Weights of a small mixture-of-experts language model, trained from scratch on English Wikipedia.
Size: 10 layers, width 384.
Training: a variant of SOAP for the experts, 1712M tokens, 6531 steps.
Below are experts of layer 6 (counted from 0) of a mixture-of-experts language model. Rows are named router (the router's row for the expert) and show model dimensions 128-255. Each number is 128 + 32 x the weight over its row's rms, rounded and kept within 0 to 255. Numbers have three digits each.
After each expert's rows: a language model's description of what the expert responds to. This comes from a sample of Wikipedia text that the model never trained on.

# expert 63
router:107125141161107174116122136126133076084166158111151134115133170134084131103141139126112115144093079133141091111232157119108161128108119145139119150099135097137082142053081176152156153154111115101116112169155113093145104131172050080128124113123157082128096145157105109109119187105204190099123205107152111120126164103132091163130124151124097166132128127096174140153121140133125144126093
What it handles: "there" in census phrasing ("For every 100 females... there were"), and words in sports season and career narrative like returned, season, career.

# expert 36
router:116110141130116175147072121156118138088187141120152115104113155104118131056148065177128147125116084148126098151164185143106161088079159152178062000107117125078109130139117182160152172114087109087132110141140102152129187139116090110118168126103140109174073207157146180137063131125138152114123197127140105142148190098160074195120056079151150146095127143101133142151095098171124151107141
What it handles: Hyphens joining compounds (COVID-19, crash-land, middle-grade), list-item dashes, and spaces or century digits starting years like 19, 20.

# expert 14
router:123139161136171103119036092055210058060164148142121099119165157085083136118149168155097129117136152174103081074102199157078168117134162114190114070101104080136096138136115192158159129180075128089151076135152079149124173135136061109094133125131127073143122174207153141152135145107134141108080146126113136148104161123136122157108140087092126155095120108093138135131103171164118153107083
What it handles: Function words like all, only, not, more, also, the, often before than, been or known, plus adverb endings in quotes.

# expert 32
router:117142136172131146111034150105152131096174133108150119090169138127124162100146103161144119055062119170127132166185163155100094141131138139136146116066096136103106103144095134113187174141131100084151073181138104124096141139150106093132149134129100133128143148103113149126141165155120145184127146108051102141109144143185121111141080093116110157125161123112121140176107137125082112169114
What it handles: Field-label nouns in infoboxes, taxoboxes and table headers, such as Genus, Preceded, episodes, Votes, Film, Club.

# expert 16
router:041073169160168143117067065154194087105149117155157061114153136132098142117146075118126107134107127138132124105140159138121082102102144055172075084135106146078101175112090187144097118164113088106150079130173131113111136111144131083091169082076160097143052126118104162136119154137083121115093154107120084133113115116158091144115141102121195125087117097092182147143116235105086122112095
What it handles: Capital abbreviations and codes in tables, infoboxes and release lists, such as US, U.S, NA, UK, FRA, UEFA, coordinate marks.

# expert 47
router:107091158136173141173093129154133108098140150164130103088123196115113178117142123196124140099151081122118073116148145185142130089103132125143125052121110102117116180132102150141152145166113090116121079109117137098163146120150145084111132099087129077136105117148109117148104152180157132123124173092088119132113203106145137122101095105129135159084115093095153153154139178218133137138105
What it handles: Sentence-ending periods, closing quote-periods, paragraph breaks and heading closers, plus clause commas and However or although connectives.

# expert 21
router:075125156148148155139105105098145135081118122153116089068127160116097163054161112134146157092084106133156113151158111204114124108087152165134125112104128085104120099162119178132119149090112126105148082148193123095123098162165083080111127102065158090130122139108101170148096140138133155123104196099072121145128233130189135177132093084066144162121098154106167129195110105141052167123118
What it handles: Nouns and adjectives right after his, her, their, its or 's, e.g. "his own", "her father", "his young family", "his next album".

# expert 48
router:101107140151130148176062101101176140163158085127149095139151152081120151087134099125143102084120056173078142141149155153131149112114136085222152140081100141108079167110073166138169080111109091150138034156142114105100149134148181122082112102100139129127126138175152138101173133067087126103120165095123092100122123103167121124060086064093147130130093097088155171144084145142038159081125
What it handles: Second pieces of surnames and song words, plus currency signs $, £, subscripts, in music charts and stats tables, e.g. Hip-Hop, Moretti.

# expert 13
router:126124159165145177163097130125153122085131090156125077097099143110071161074145085164089057081090132209094108125198138147092094082058131101143108104073099115105104146104111171135151166110074117097143124118108105120137126140108170075075169112096153067108079137100150165136085128106142169145095100133096069178101184088137127119118130106131122098128158094064162139161105159180114164119106
What it handles: Dashes, colons, slashes and symbols between numbers in tennis scores, coordinates, densities and infobox fields, such as 7–6, °, ′, /sqmi, "Country:".

# expert 18
router:078113145128083148120111111135178116100177154137152105099156121125123109105139173146115096130064112154150119119151148121138116099101178116178128116115091128133126140076138114131173150179108071083156088213095070155168155156124111087097147140089147136137102147130133111179108160124106130160144160133088145142110172079167081117138138129076110154082109078114136107143109169215086156145162
What it handles: Word-initial or internal pieces of Latinate words like un, con, comp, ric, ropri before endings such as ate, ation, ity.

# expert 51
router:123112160136164134166160147103171136058114121156159136170135191126074170099157111151095148141143093152129066075183138136104162089099122141169091131112114110146068165125117140142165142169104111150163087126188145096124135208156121075077118055106138074169111167177195109152115163096129161136149138102105093124128159124115130122079076132117131096141129121072202133148106133131139135122121
What it handles: Prepositions and conjunctions in education and career biography, e.g. "Shrewsbury School and", "studies at Princeton", "from the Cincinnati Law School".

# expert 2
router:113102172131134175143058147124132144065113133152151128071133206137139146101167112143143123121117077147131038102154168144109136074126114107175102100081134124084128186132128187155134154156111074123133115126120126123154175106139122078113140097162144094124110134157121149165114143185164138146107158089129132139107142121160123151135106090129128171092130119113144167146129143170114164139077
What it handles: Sentence-final periods, paragraph breaks and section heading markers, e.g. period before ==History==, closing ==, list line breaks.

# expert 52
router:138116157181163154129130122118132098060163145138137093073136175116074154073191125188064093107099130172111123087148168137097161109130124127149099075107126048187090199121080131150217145145082080123148110098145117119136158177134157120116137078130132087162090142165123122161138147108134106139139144130073095120152228106161100139093121133117140187106139149088223154143121137186145141101100
What it handles: Commas and the conjunctions and, but, or, while, joining clauses or list items in running prose, e.g. champions, winning.

# expert 62
router:095120165118160168161114104117171129158148174194123089131155116147140168109138159125083117062125100110024125067173189140136125106071122113147099093078144138119115143090090137146171087170101090127135101187121077142161140115099140126071137139148117118148096183115119147183151177131131129101143138085088123133072125069136101111068108080115146146111112096114186141118102152158057170094079
What it handles: Syllable pieces inside Indian and other non-English proper names after a capital letter, e.g. Mylapore, Senthoorapandi, Bhagwandas.

# expert 0
router:115124149112141156127068105110139134104146159159159109140135180127114123139179102161111126142110119193166134141141155188114146089089160117130123103092125146136106170084109113164116116234104129138148098122130132126128185138114133085142154111103123114142078122066119140094063158104151151137112148094105139151106158102174122151124154055114138098125136086091159107194094114103106109122184
What it handles: Word pieces of player names and nationality codes in tennis and sports tables, plus public/private, places like Chicago, Florida, accented á.

# expert 38
router:132127138105119177141052108111175115149137169137183087134101199122114138128134138115072064105095127142100099106134160132114155124120149112136120088074093088159128117126133140124174154166033116078156050140176113087106125176167077113102168100111148083154112149146123120162092104125106107150119147128132137113098187076141083161123103097095161235093068086067182115160096165160089148154136
What it handles: Verb pieces and inflections after to, was or be, such as ized, ated, ing, ed, with particles up, out, down.

# expert 4
router:110120152148154152164131118081152117070112114182126092161118139108066144106174117135111087100100118171049075101144131137095157099077157129137133124079091062126088204118146124172154143142035104156156088156120112126146165184125087090099135091136163079196140150171167117142104164112147141134139139111063081133113153134117113076097105139087142103099136105098174148154102124126118161110134
What it handles: Prepositions like in, by, of, during, following, between right after a verb or participle, e.g. encoded by, belong to, located in.

# expert 5
router:132099171149105155126123117091147068092183132190141129131154158098156159126154152143100129105111100109098131127086160155097154070137162107154093139110056122071115122129116137138199101151128100134178125090194099084163167160121127116111128098148110116123134163150182122167111129174127136173102185151064139118092144092104090108111169110113094106118128127084165136166143163187064163081140
What it handles: Word pieces inside or starting proper names and digits in tables, such as L, All, Th, Cl, -iss- in Tissiere, Morissette.

# expert 8
router:103139141172127149156085143107138121128094178138148103071143144068142130115148148162091153087068133144136110154166142132146157074130162156132144080120119136093145128080105118153164170163154110081118098137161088091101155143111055148115155128095152121162124129169194138138148118182095129146117149092059116122137156102127108175139078091084140155117077124089126119173083111174073180124111
What it handles: Plural nouns and plural suffixes after quantifiers or other, e.g. people, members, children, ians, ists, Latinos, nutrients.

# expert 30
router:143082190126097142140036132124162127056122132147176154029113155099098138108152101157126091110087133194139076128160155154098153061121128092147099098075098126114095134130104158129151196150042097102102148133087146119185182154150120057130116135146139067127134165151098125144109144150161121136129161125124056126106157105117120123148114106141145172086110144086198167143124146116108160129071
What it handles: Newlines and paragraph breaks after sentences, table-row ends, infobox fields and headings, plus opening quotes and parentheses.

# expert 3
router:114130204186129154152058113122141121054148144112171090094158149104109143073142100188100095107104098116093088141181165149109083086075146128167119099086106125128095112102105201136107135127077111098189098178167097126135149153136101087115177091068140098149087126184096128134113146125113121144095167101161116126108205127137128118116113106116165119067108119100172140156087133150103156088121
What it handles: Mostly "the", possessive 's and possessive pronouns after prepositions, e.g. "of the", "in his", "Queen's Own", "Leader's seat".

# expert 42
router:146088148175124149165064112131139115056124134132175109074110147129050136117132113147120114114107088214129058144191166124108187107095136067145098060102114083126124126106113123182160170139105113118116089142140153106102158142144114070112166119150147080144120157116140175117085174123147079127101149110157129147129164037145090119049059032114102159106102133091162102133100115135112145136138
What it handles: Bare spaces and opening quotes before numbers in table cells, such as goals, votes, percentages, years, and quoted song titles.

# expert 10
router:141113108159108126169051110085169125088152149139158114161138151131070169161147098114079097118106114169072109058111166145093190112062161127135120087064125108153141174103139168131146129197082110109142078162153135101153181181126115123111135133141139056130114147201113156115142117109152122132109100116112135122133190071171111125090113081095179208119102072079167121157086143085113122103142
What it handles: Main verbs and participles of naming, stating and acting after was, to or also, e.g. called, wrote, considered, named, appointed.

# expert 19
router:085127167141138176125109101179165117135107127177153107090147135119107141110091070169089097081117118230093120089123111148094131083082150105142111087103100100098089128127071195157132097170106103114141102127188061101141164164116097107090123144119134119104069186139137124138119119127142178098112164118120093101107176076104091164070082102083108106111141071124122141155121136159093163112146
What it handles: Unit abbreviations and digit chunks inside measurements, tables and formulas, such as km, m in g·mol or N⋅m, times like 2:22.

# expert 7
router:112113130161131154123111130077151128059175134154150074160142109117136114116115090160096145105116140148063045073144124139122124098083124115173081102072100060116164190122118136207111116108054062121154124151152073092165139145136072118118153111177110080160117203166149122162083127122128138102094116079071100124101167141115107077089130103114135145108093107082155141149099134140113129117117
What it handles: Prepositions such as to, on, of, by, against after verbs or nouns, as in "seats to", "held on", "Committee on", "encouraged the band to".

# expert 43
router:110137141196139140131126085109154130085085162096149113071200141110045107130131119157110097099129075166088082074108175110167179079066199158096058104111090119113095150136126157122180143151113105144164131129145115082200171140108056103105133096054125116131130143093129163161149157106125141130115184149118155128071142126155138174092169137075163101119150097100165168119097122117115175149077
What it handles: Pieces of foreign scripts and diacritic words, plus open parentheses, years and birth-date items, such as Thai or Korean bytes, Úrvalsdeild, "(born".

# expert 15
router:097097160164127160152086151096140136052130141143148065113133154097085168084201111152098118093148129163094101106135125140080133077096180143108105029096118099184093168109105122149120115137083101160112123107151058128121204096137153067111193121108162121150083142159147103126102122168128137116135154132153124135168130111148092137104099126106166131122067120112141142191079158118131132129122
What it handles: Mid-row pipe separators in data tables such as sports records, asteroid lists and race results, often after numbers, names or quotes.

# expert 37
router:112134137161118136171045135137132090078144160157162078138111137146097152123166105184087090073101085156081122100155137146110128145081147093176123050101087116193094180071113194100141116185054135134115100120147121093124121130098101093095142129170127116168062105181090153129155132136148151102096108126085160168129176105143104157113139131128120213086132100079165148194123134113095127173103
What it handles: Finite verbs and auxiliaries right after the subject, such as was, were, had, is, especially "there were" in census statistics.

# expert 22
router:163108210099115090133067141097166104108109106107153105156168145150128101105162140155100117145146065179072083023119140121134157110119145101202105075138068147092050165147147149128173103187138082114137088096134114112144175136140085125096134122130080123130072138102154126135107141099108143066110151102124130128107143095207133136089129087129157129165106136060145159209129176127073153089163
What it handles: Middle or opening pieces of split personal and place names, often after a first name, e.g. Gros-ven-or, Do-oley, Humph-ries.

# expert 49
router:140115154176190153156117142115174105104161104123155112106145170120092157085182121165104121088128097172113112100157181148134164080130109123191098086122106071157109168105107147139192130176100102113149078087155144063116164166172158117122165067121149113185089158166130145171113142088107128149115157132089075149115199105165102129113104101104155160104140130084203135131121137158152137094113
What it handles: Conjunctions and list commas joining names or phrases, such as "Health and Social Care", or, &, but, commas in name lists.

# expert 40
router:138102131147133147098100134060158119102132120130129096049166147111094150129143129152126129090082123144165106173175153117118108122121153102176127104096071085083124133092036133153170170168125147144117134218157129121127126144111079103113128125159145078137102163171108131182129152190088115160115145100149116124125147113163143162141099123152136130116084093122120128165093133171066196135124
What it handles: Header and label words in tables, infoboxes and section titles, such as Location, Date, Species, Votes, Candidate, Lane, Side two.

# expert 44
router:073112144117151153135077122122140157107158119160146077110181164102138135097139138174112085079125095170070148132173159172126147140091152098111087101072104146122120149101189160122213107192089110067164103149169122173112156132192114112101125134073135176189083151115172127150100119131170107127123121100083114159164131092126085152122133090132124167121089138093167079143132141130097153132145
What it handles: Short internal syllables in rare or technical words and taxon names, e.g. crocodilians, celibacy, jurisprudence, plastron.

# expert 41
router:114136170218127141110084125167208158060127130126128102076143128125117141106122060142110112086088091151155135143168131157130092129160184146130135056065096080100113118171089154160175151214123112125144104112162121127128125154164073092142128153121165094130147135106115129119154147181098119156078119116082056140126119100121111159149136084099163167132135096103125159179086111160058171105118
What it handles: Country, region and place names in infobox location lines and geography text, such as Location in Spain, United States, Coordinates, Country.

# expert 31
router:092146176163149122098048108146185118099144119137123072055152134087100146118124096199115115109118122174099135093153159147115128103103152133161047054091110116058116108104096238182159161183115107116149141135153077135178151163116127074118111117126168105170136157101122155135147171117119145142119146082134102119091138119156099182119087141093130113111121104117153150146114138159081156125139
What it handles: Capital letters or pieces starting a word with no space before, after hyphens, dashes, headings or quotes, such as Mosque, pro-Assad, Israeli–Palestinian.

# expert 9
router:076166149178146140217092154110145166083190163149148099073167145130159125091204066137127116110081106189092136135152158116095161102099163156141111055086118143123117162113093191180090153130123093171100097136142101063128150164109156074115093114115106135116077149145109138107127174128096172154097157118121158151130112105167117158104116123091143155115137118087182173154135126164117122071070
What it handles: Opening parentheses, pipes, dashes and semicolons in chart, award and release lists, e.g. "US Rhythmic Airplay (Billboard)", "The Handmaiden (2016)".

# expert 17
router:115134147137149144116049149155193101081189134168150081165180119142123108142147098134070150107098057107096102117121180139108130159086186099211128052099113096102011151123135148149135099158124124117130139130165147092121201146138098138114180134161136105173099097161112126124141140113097154085078151116041090150138204170155063161131117117118153190125131132107164150170094133106103121139081
What it handles: Auxiliary and modal verbs, infinitival to, not, and See in See also headings, e.g. would, can, was, might be.

# expert 58
router:145115172140114182083111075054210082070128146144166102109150195118083144135135106139061077108066140143132098098192169118078147070142137140158105100084073130131117173156126149143121162139054156112172115132117115122132126172146071119128124069110140079143110145180120112172110152095159160159135157088105082145106168111155076130069108139127114157108126150101158132167080128105098156153091
What it handles: The word for, particle out, and past-tense action verbs after a subject, e.g. began, took, released, founded, saw out.

# expert 56
router:109113125171186145137106112106113183114109128134120085127135128130100151105145115166118083090066115192106132152165172153129149103095190108144118120104092108102110158117059171127167168137103116114132047116158126127105167092139096112126158076110109102137109163134137148140082154167063113143129119102056114118113113077155109140105112117080128210097105110094215099187079213149056177063112
What it handles: Word-initial pieces of compound or technical terms, e.g. Grand, Key in InChI keys, cubic, beetles, Confederate, Melanographa.

# expert 54
router:125134142137139181133110118126150111034116122116135097064118131157104112099150063175125114070139106171097100091127139141082143089062196142157118061092122099137078144145121146188159151149096082140124115108154106091157147102151164088110123083136139091155123129145096162075138116151118165110115124124071100135139174120150102137120119119069144121142109073061181145131133174137147194067167
What it handles: Commas, parentheses and born right after a person's full name opening a biography, plus commas and bars separating list items.

# expert 60
router:112098159106094132134096132128127091123108177127171111106156131157142117082165108161087132106090112151146084138164141156112141114093184083163101099131133143112073111080103110163174165155111069075168109166155167106172137116200169108095162136095108143190050106118167110143130117155160140123136176073128142123145137147168126184125160095139169162115078094085123135154100142191099109162141
What it handles: Relative and subject pronouns who, which, it, they, and inner syllables of foreign, often Slavic or Romance, place and person names.

# expert 24
router:080076114179135124121059142134158138090110146112156093071145171125124133094142081117121111119101113182133110177159177140107095106171148117157096122079104094103146123152124144155171168152097039120105056130125123114152118178150087133118140099132114126171130142144133180185129149190144136136100149103081111140127155100156102141105123140100211138105082086113125106163058170188034180109133
What it handles: Capitalized place or compound-name first words such as New, United, North, Air, High, Mount, Lower, plus water, land, Middle.

# expert 55
router:126129177167144126115075144097160099123124168160169097062109084110035151104186124128123130118030152131125115137150168110108140133113139131121127090090081075073129136129113164105122135109118123123121089111154162120091129150143093047085095103101195126190128157128140172137084139153173123141082140137111106130130177086177092181118099100118124201146114110092172118154103154132109155145079
What it handles: Abstract or relational nouns and superlatives after the, his or possessives, usually followed by of, such as number, population, fact, largest, wife.

# expert 50
router:103117119127143120166127112100146119127125142176185109111128133128112142107140126157142132109116110126127073112141130191097140126136159097168112106120112153101116149140046122140137111166097101112138059160159101132135173156190137125105181108074136111149106155163139142137083127139129112150094156086054058116101117111149109134113123066093116157122111051115122097137097174164018138078155
What it handles: Western given names and surname pieces, e.g. William, Michael, James, ley, ton, son, and name-derived places like Vassar.

# expert 34
router:141121139143119167145132128140112087110158112108144087152144156116059142113128120163125095111157125116088086147169155162124187039121163124167074132099103095103114106107103208168164154147121053133121117152133151094127169118143002083089178113123156096167105181161123157149088177163152145126135117119132125145085134132119129143121127008072144091129129117096165159153112124154105134117108
What it handles: Quotation marks, parentheses, periods in taxonomic abbreviations, and pieces of Japanese or other foreign titles and transliterations, e.g. ("!, subvar., (III)".

# expert 6
router:122106162144139151143133137076167108073132143169166077156125114135078132101136111154118107116117126168047065090138145142103167090072164120153114131089106105134117180100162130129126129131048077127170093142156104052136172167134103108118158095110147059174100143147141145158085155117172150120124121107096128136100148105143099093094092115095166106099136092119201146176105140125102183115129
What it handles: Prepositions following a noun in running prose, mostly of, also by, for, in, against, including, as in voice of, Minister for.

# expert 59
router:140129181169113134124130108073154101063117131121147092146141141119083148116147145166117099117093111172040113067120173142070131131104157108138102106078098064063124189114112143158137130127079092126146080133165105083133173162148126134111125085123109064187108146178120162186107172133149130133107163122112069148120190073144112086103112124083103101084133114118144135190107127144091182125093
What it handles: Prepositions after a noun, chiefly of, also in, since, among, than, e.g. Census of India, capacity of, age of.

# expert 39
router:115090149138116150108149104084143094062115062118154096117154142105141150105145136152112126133142109157130082086150149162117136108117150110235068109088104075123101186147093147136140159159056066112125151162154123048131141115135093081096148070156149103168093158157136150153110163127177169136145141080067124127113141112143127100118077136139122140119133115087129098142144155156106142163105
What it handles: Time-linking words like after, before, until, when, during, under, mostly in life and career narrative, e.g. "after the season", "before his death".

# expert 27
router:122101173172102145208097106166149098033154191140183096037169131114055107100174123160144089105127086138126110142172146126140124078070186126202115055089097125134080121077091206158122140130099136131143081149117114072125128157128080080154121104097166114135105115179098141145096153168155149127087195104106135140135178141158098118127128125107135124070105081097189150133093168162104126093083
What it handles: Pronouns his, he, her, their, its, she in biographical narrative, usually opening a clause, e.g. "signed his first contract", "Wolfkill recalled her".

# expert 29
router:093147149141118177182142118087160124090165163133166097132173101096044147092182130118151083116078104147119083089126201152106109144079206129138091051104120072099095157120069135158124180153105100145166121193165120099190149151150115087112123105114167100171120154153137137159135190101120121123099155121175085099124152121096083111121138107119162157098125128083145121178090159158108126090108
What it handles: Articles and determiners before a noun phrase, mostly a, an, the, plus this, each, any, same, e.g. is a constituency.

# expert 1
router:100101099151127156127129138124144157114115130147187139044166112107135113097121112142171064092069085174112100186134162172108134120140132089143133133097063113084090117127074117145169107136112109091148051145178107123117181179145077143085121110089183127133084196106115161158154104167122131143157158101068103127136145097117135176087153118124103157124080077088117122143123161121057166095125
What it handles: Concrete nouns for places, buildings and parts, often completing compounds after the or a, such as Park, Road, Museum, line, front, stem.

# expert 61
router:119071146141123181206057115132146140056126119137127076085132146104089163122144113142073096060057086179139080109152149147093165053150191142141106042083135130089101123103129149136126142126116131136130092178125132081087168186146072065127162124122148113149094152124135162127137139126166123120104192064123085148159207081117075143126108062123148175099133125094133146167104128125110152163124
What it handles: Standalone space tokens before numbers or currency in table cells and infoboxes, as in "| 24–26", "Population: 6,557", $, £, €.

# expert 11
router:101076151114100218139126114152174100141145176165171125157135154111104128131134125136077102086108127201136116114176134161134133108103120127161078121093116071124078124093103142155172120161135097080129103122145121098144152136095144114112137079120147144156068163109134131173173154102138135153138155117100131129133165099149062139091111102103154140065091072086150142173131152158068134062095
What it handles: Syllables in transliterated Asian and other non-English personal and place names, such as Ma, Gu, Hong, -u- in Siu-fung, Mun.

# expert 20
router:098138121171154130151093112107153151058116136134144105155094111119088154095108085177148121103097101118058091146154134182100081132097124132175136060097089098067112101099148187154152132134094113166135122138150145112158151186117128144056108072119132125143147159124170169118121149109144141113113154126092122141159148091174128136061137102161135149139142144059150156210108143163102076100091
What it handles: Digits in tables and coordinates like 0, 00, 1, plus isolated letters such as h in alcoholic or Valhalla.

# expert 46
router:071123148171142147175068089098165126063160134121129104026101148152076139072156065200114132086102091164143147111189155144109111142082130107150124058121127059108114219114103161120165136153095112135131077155131157108100182144169090085102165079132157067130150143118083101128048167083112160119140132062121115128161163117157111141130162113118159158134114064117175156168095148159052139124104
What it handles: Decimal points inside numbers in climate tables, country names closing a phrase like States, Germany, Japan, plus %, lb and table cell endings.

# expert 12
router:141139162151138143184086120142194130094165164140138083151110142080081133117174148146134108090116103123098137123146161147127134079061159155112108056118092069159119176108116134172140120146101105147117130176172046087116198144128141066074127131146131079156097185141132089134129193126098140148098162127105143157126141107133128129165099125080107164158083075069146135140087136169107162121102
What it handles: Column bars, dashes, colons and semicolons in tables, lists and headings, e.g. Legend:, Overall:, list-item hyphens, === section markers.

# expert 35
router:131118166170165151161137147134155116090172154140138084096126166113101145061182087173081098117117128206092120121151118120093149074128115150135092035098108087129093198112119134151168113106125096124123116103137115068172140156112148062117130096092141105162103152123128151125132178114152129131124164114053123149093172091166085124137101082100139149094128136097166185133092157158117129069148
What it handles: Commas, semicolons, colons, opening parentheses, dashes, slashes and and/or separating list items or clauses, e.g. electronic; rock; pop.

# expert 23
router:095137169207144093103069079067153130146197193174139126119170142109096167096179115135091087137057110135109135114117165152054108137142129113143080102113049096105120137121110202158168177164113100065141052167147099120095128141129143110113081101069150093144107150072126151181087185115137128124095148114062109178129156094145086133124138096103164219136142107097110095168129201178080165099089
What it handles: Superlatives and first pieces of compound or longer words after a or the, such as best, largest, -most, first-past, disc-, app-.

# expert 53
router:091120125169177140117112122138138170099137178169131111049140138113061140137154101159121129056057157149134135121142142119074147115088133129110127115109074044072136123120119155161169127127117127140156089175162129110089151112123124124109110119081172070167127155118106156150086169156105173142108175104082074132123151113134134147114122104080120212113112102096162106159095121148100183167123
What it handles: Common head nouns following the, a or a possessive, such as species, role, population, episode, language, often before of.

# expert 57
router:140144155130099180100074110113179107136087171146186105131109131111091188142201088150079103100101123146120088097172162104098137095118153164145050059093067078145131154104109156146129139127057082089127109101161086098146109119135140070064106143135150103159114137150120129105122129080143102159103158111129073163092166107147091142136100131131101143117093088108143115152068150145126146134139
What it handles: Bullets, colons and list dashes in geographic infoboxes ("• Total", "Province: Yazd"), plus past-tense action verbs like returned, arrived, launched.

# expert 28
router:109124157139164149151099134138156093097175159120116092028154154130091170127156099155129134067113151173149131085139201198091172136076139117124068079107055127120125131111085160127202119162086073132169118176133085098096137100170083102133110104073176050163106152114108136162076154117091150126099149103127139122132130144100088159092142107130169208114145118112131141185106187173093163132087
What it handles: The articles a and an, words like one, another, each, and the noun following a or an, as in a total, an end.

# expert 25
router:128135178146139159127044128113135132105151145158138094112109147156104149132159042167095107100083132221128086125204155137109117090121143146170086092109089101109092148106084189174173145166129130148136090131129119122140148175130120039101147109126160132155105159158123131126126167145158161104091151076108079137136114121173118179088098093126096106126141156125154151175096134162022166138143
What it handles: Single capital or short letter pieces opening a name or word after a space, parenthesis or colon, such as K.A., Gobiiformes, Pushkin, Gini.

# expert 26
router:115135138120152127165025095070157078110167151125152062083101162136093174164145094157101100099074108177115073125135175148098148129108139114133119086146123066150104214120093165143139154161105133133159097130162157133131145178156050108087173090168154066158081119158150166159088112092150155095121137134078143164124216148142104158112122069086166202102110068095183145124129158165119090148108
What it handles: Forms of be and become, e.g. was, is, been, became, with past participles and adverbs, plus the colon after Species.

# expert 45
router:146102149143164131141079141074168093141123105126161094108183140131105166075103079168127097088088125181074086169098162136096139119100158148178080112107048130104130178082071156144135141157046119129156066146135122033146156193148126095137146077113132091157086159183180155170106135098178132104076134147147143160088175102142095096093062114108120092094136048089132122195120146136120145108170
What it handles: Words within titles of films, albums, songs and books, especially "of" and "to", e.g. "Return of Samus", "Attack of the Clones", "Return to Zero".